Weights of a small mixture-of-experts language model, trained from scratch on English Wikipedia.
Training: a variant of Muon for the experts, 250M tokens, 8263 steps.
Below are experts of layer 11 (counted from 0) of a mixture-of-experts language model. Rows are named router (the router's row for the expert) and show model dimensions 0-159. Each number is 500 + 25 x the weight over its row's rms, rounded and kept within 0 to 999. Numbers have three digits each.
After each expert's rows: a language model's description of what the expert responds to; "comes before" lists some tokens at least twice as common just after its tokens as in all text. This comes from a sample of Wikipedia text that the model never trained on. Tokens count by the router's weight.

# expert 33
router:489444512496516448470491480501444499448485490485529468493491549492486489479547493502509485555497488470498520485482506514481488514465510517466502497515483441493553467517483491477516488498483473467549462463492474532538484483484512458522491470485478495495468532468501504491473474469489504506488484512518511493501490474485508486488532459475515500491484547540502546469497500512484493475517460490488478466523497474492493473511523497525474566543540527460497497522469526500495491450487463
It responds to: Pipe characters separating cells in Markdown tables of election results, station lists, review scores and sports rosters.
comes before: " ", " \"", " —", " Candidate", " /", " M"

# expert 18
router:488510481528515504490472544525487490487526522469483481513484480484478477458502532518504475530490500475521447458518497544487522496500518509443505499485508450434463498523500510517553500459481480486489430497538502496481467495472534428519495473518505512499474500492522526519511483471485544502532474496526526504506542480507500513532507485515536489490509524504498523522456486489477528489502480536517459468445491515541483493487500492481480493526538519458508499531482535476453491499487513
It responds to: Day numbers and month names in dates, especially after On or on, such as On January 27, died on December 24, 22 February.
comes before: ",", " ", " June", " August", " September", " May"

# expert 44
router:501485511544495481505466511548510465501485487475483490554491500482532458483505516469501504462529478486528466553475515511508476432491519491518508452486524487505489505522514522476541544506534486487480469512530515502488469474509468449525490504502488446526464506468539512483510509506488534491513486480493463457497514483504507549477528490506456537502475532509531510493497468493464463458525466516476505534498512533498469495468522501528491447494512536504488460532490520521472472475534489
It responds to: Was/is/were, relative pronouns who/which/that, and adverbs like often, originally, presumably, additionally, following subjects or commas in prose.
comes before: " in", " a", " to", " by", " was", " on"

# expert 52
router:463477524523520489488521494485469483426507514494517516523490507519510484540495521512503521549549515516478489523466495508500494497495505525456498504483516479490508431516501507499513526516461512523479480464520501494534494517498557442516464476544516504489497485510470474474511500423479514506464499525544508475506547542490492478552502490482506510485484536511500509469463467500497533436523466468538508477515512492510536478527483517515498499481491539478524479523553506514485519483501499
It responds to: Closing heading equals signs and line breaks that start tables or sections, and table-row pipes, often in sports career statistics.
comes before: "|", "-", "===", "The", "==", "In"

# expert 2
router:523506503498470495459462486506479437506507497524511505487500480487489487517540523477481501571522487519524580478497485533541471512484495500508519502534452480494503481488502510467493520493481525481529494513501485483478470533479500537477482496518497480528483529485489514515539472494460491531463492481513524494509503522553489478474512499459480478479504526516523444496471456460459516499492525477468543476465465442538497532519500500515483499519521482519494531526493489489491484493568465
It responds to: Spaces, opening parentheses, dashes and degree/minute marks inside infobox data and coordinates, such as Elevation: 756 m (, 2020–2026, 46°N.
comes before: "1", "2", ":", "3", "6", " ("

# expert 16
router:522512499484499492499466510529472494493487465530527506479484494468505480537486531474524492497501528553493525507510461514509473489474486521483517511500479479499517448491515465466538476446470475471484503497510463528540480483462517487487469442522512470506475502492502531497493465451508501482487466473527523459503505448511479491484528488484535453498509479520480472484486515502505522532525486507498477537460498458517495483525475477491536511491584564541518493514511526530452502492500481
It responds to: Final nouns of building and place names, and table-cell words before a pipe, such as Stadium, Hall, Register (of Historic Places), St(art).
comes before: " |", " |\n", "\n", " (", "ing", ";"

# expert 55
router:455495530516477518491496492526503482518483519489508505503479504466532524496528526470485482490528503466476504536513500508521473529489521482497501455469512539483556467560539502529526498494518481483509513496526510452439547481477536508541496532470493483500453501481522554505494493492527520493513497499523472427505489449549464501495529502484475478545492539491464542521481494497507490525509514486476485492500539475471506470463508474511502507525480497502496527505480470488452482473495450
It responds to: Verbs and verb suffixes taking objects, such as using, making, provide, took, plus endings like accelerate, tethering, extends.
comes before: " the", " a", " to", " that", " his", " in"

# expert 48
router:482498490495491463468486497503481491453547494523499479518499531486492493499481564478490460524544487475542491479478452525475542530505514472503505481494530467491524496509472488460501499483503461504460549462518494478547507483481519507496490485534464513493507534484499466479538470481460473522446456498508500477485491492485506464465495497460525496519478512494501479481504470461464509522509487481493524488493489505526472538489473494519550499512503512487540493556451529465469466470509451
It responds to: Space tokens filling empty or leading cells in election and statistics tables, such as Informal votes, Turnout and Totals rows, plus capital name pieces.
comes before: " |", "1", "0", "2", "201", "200"

# expert 21
router:466461526485486501504499470520489487470502536495520509548489477494515457484514527491474508527472477469465479472529517493552532482509510456481494452507536457506501496559495508521521501474534464485468476456532500509474483484479505490515488510487500503499483502457484510513506520463491531497527501529545492506460532508533491543556465478464494501490509491505508481511503441501494536513500505502493530450472497585529483499495531499499502484493514504493479480506472544497512565492536520
It responds to: Last digit of years in dates like 1892 or 2001, plus sentence-ending periods and commas in biographies, and words like century, ago.
comes before: ",", ".", " The", ".\n\n", " He", " In"

# expert 24
router:506480496498509520492471518543497473503519495537525513516489531440504512481506536470517502498500471458517518533498499521566517536501506500540506488493484465493515487531498539440555489490486479500445501483519500490459493496485522511544485510520508501488507521489476507493547502474477480482474492498487506494496508505503501489495513442478504496511475495494456479514479467535484552514502511544499571504476515517526530492539470512519533457535556491485502475530492533437497518455520464
It responds to: Percent signs and counted nouns in census demographics, such as 219 people, households, children under 18, million, residents.
comes before: " |", " in", " of", " (", " were", ".\n\n"

# expert 26
router:517482497540473448474504505512455473477504481514487496497495516514520490490543469476472469521463462525517499530492477523507504525489466544482501517513474472534541434504449509476491477530486484500522539524490488532512490521508520486476476472533514475526482517517492531536518464538518469506450475455499500518547486532533452499487526491494491476511495532494457450480514502455478508491527478486490543479478536507511489520527524501509491510524508531474559492530488517445485502509508508
It responds to: Field names and their colons in infoboxes and taxoboxes, such as Country:, Type:, Language:, Genus, Species, Phylum, Coordinates:.
comes before: ":", "\n", " States", " Kingdom", "ary", "al"

# expert 9
router:468506536524494503507510495509486460440460506487530452522491473481511495509506528501519489468472535506454475514476517512527488480458523502484467503491492472518509489482520487490515472504496472496469505503528469481506456526465547465507499476513474502488516538453537498466507488482446533510508491499514490459468487436509502523514534491532562498487478520493491485491502487470482550517506479467462500522491549483523490469486478466514449475548504524491514485540486522455490536482532494
It responds to: Subject pronouns like it, they, would, and final pieces of song, album or film titles, such as "Rings", "Flame", "Love".
comes before: "\"", " |", " (", ",", " was", ":"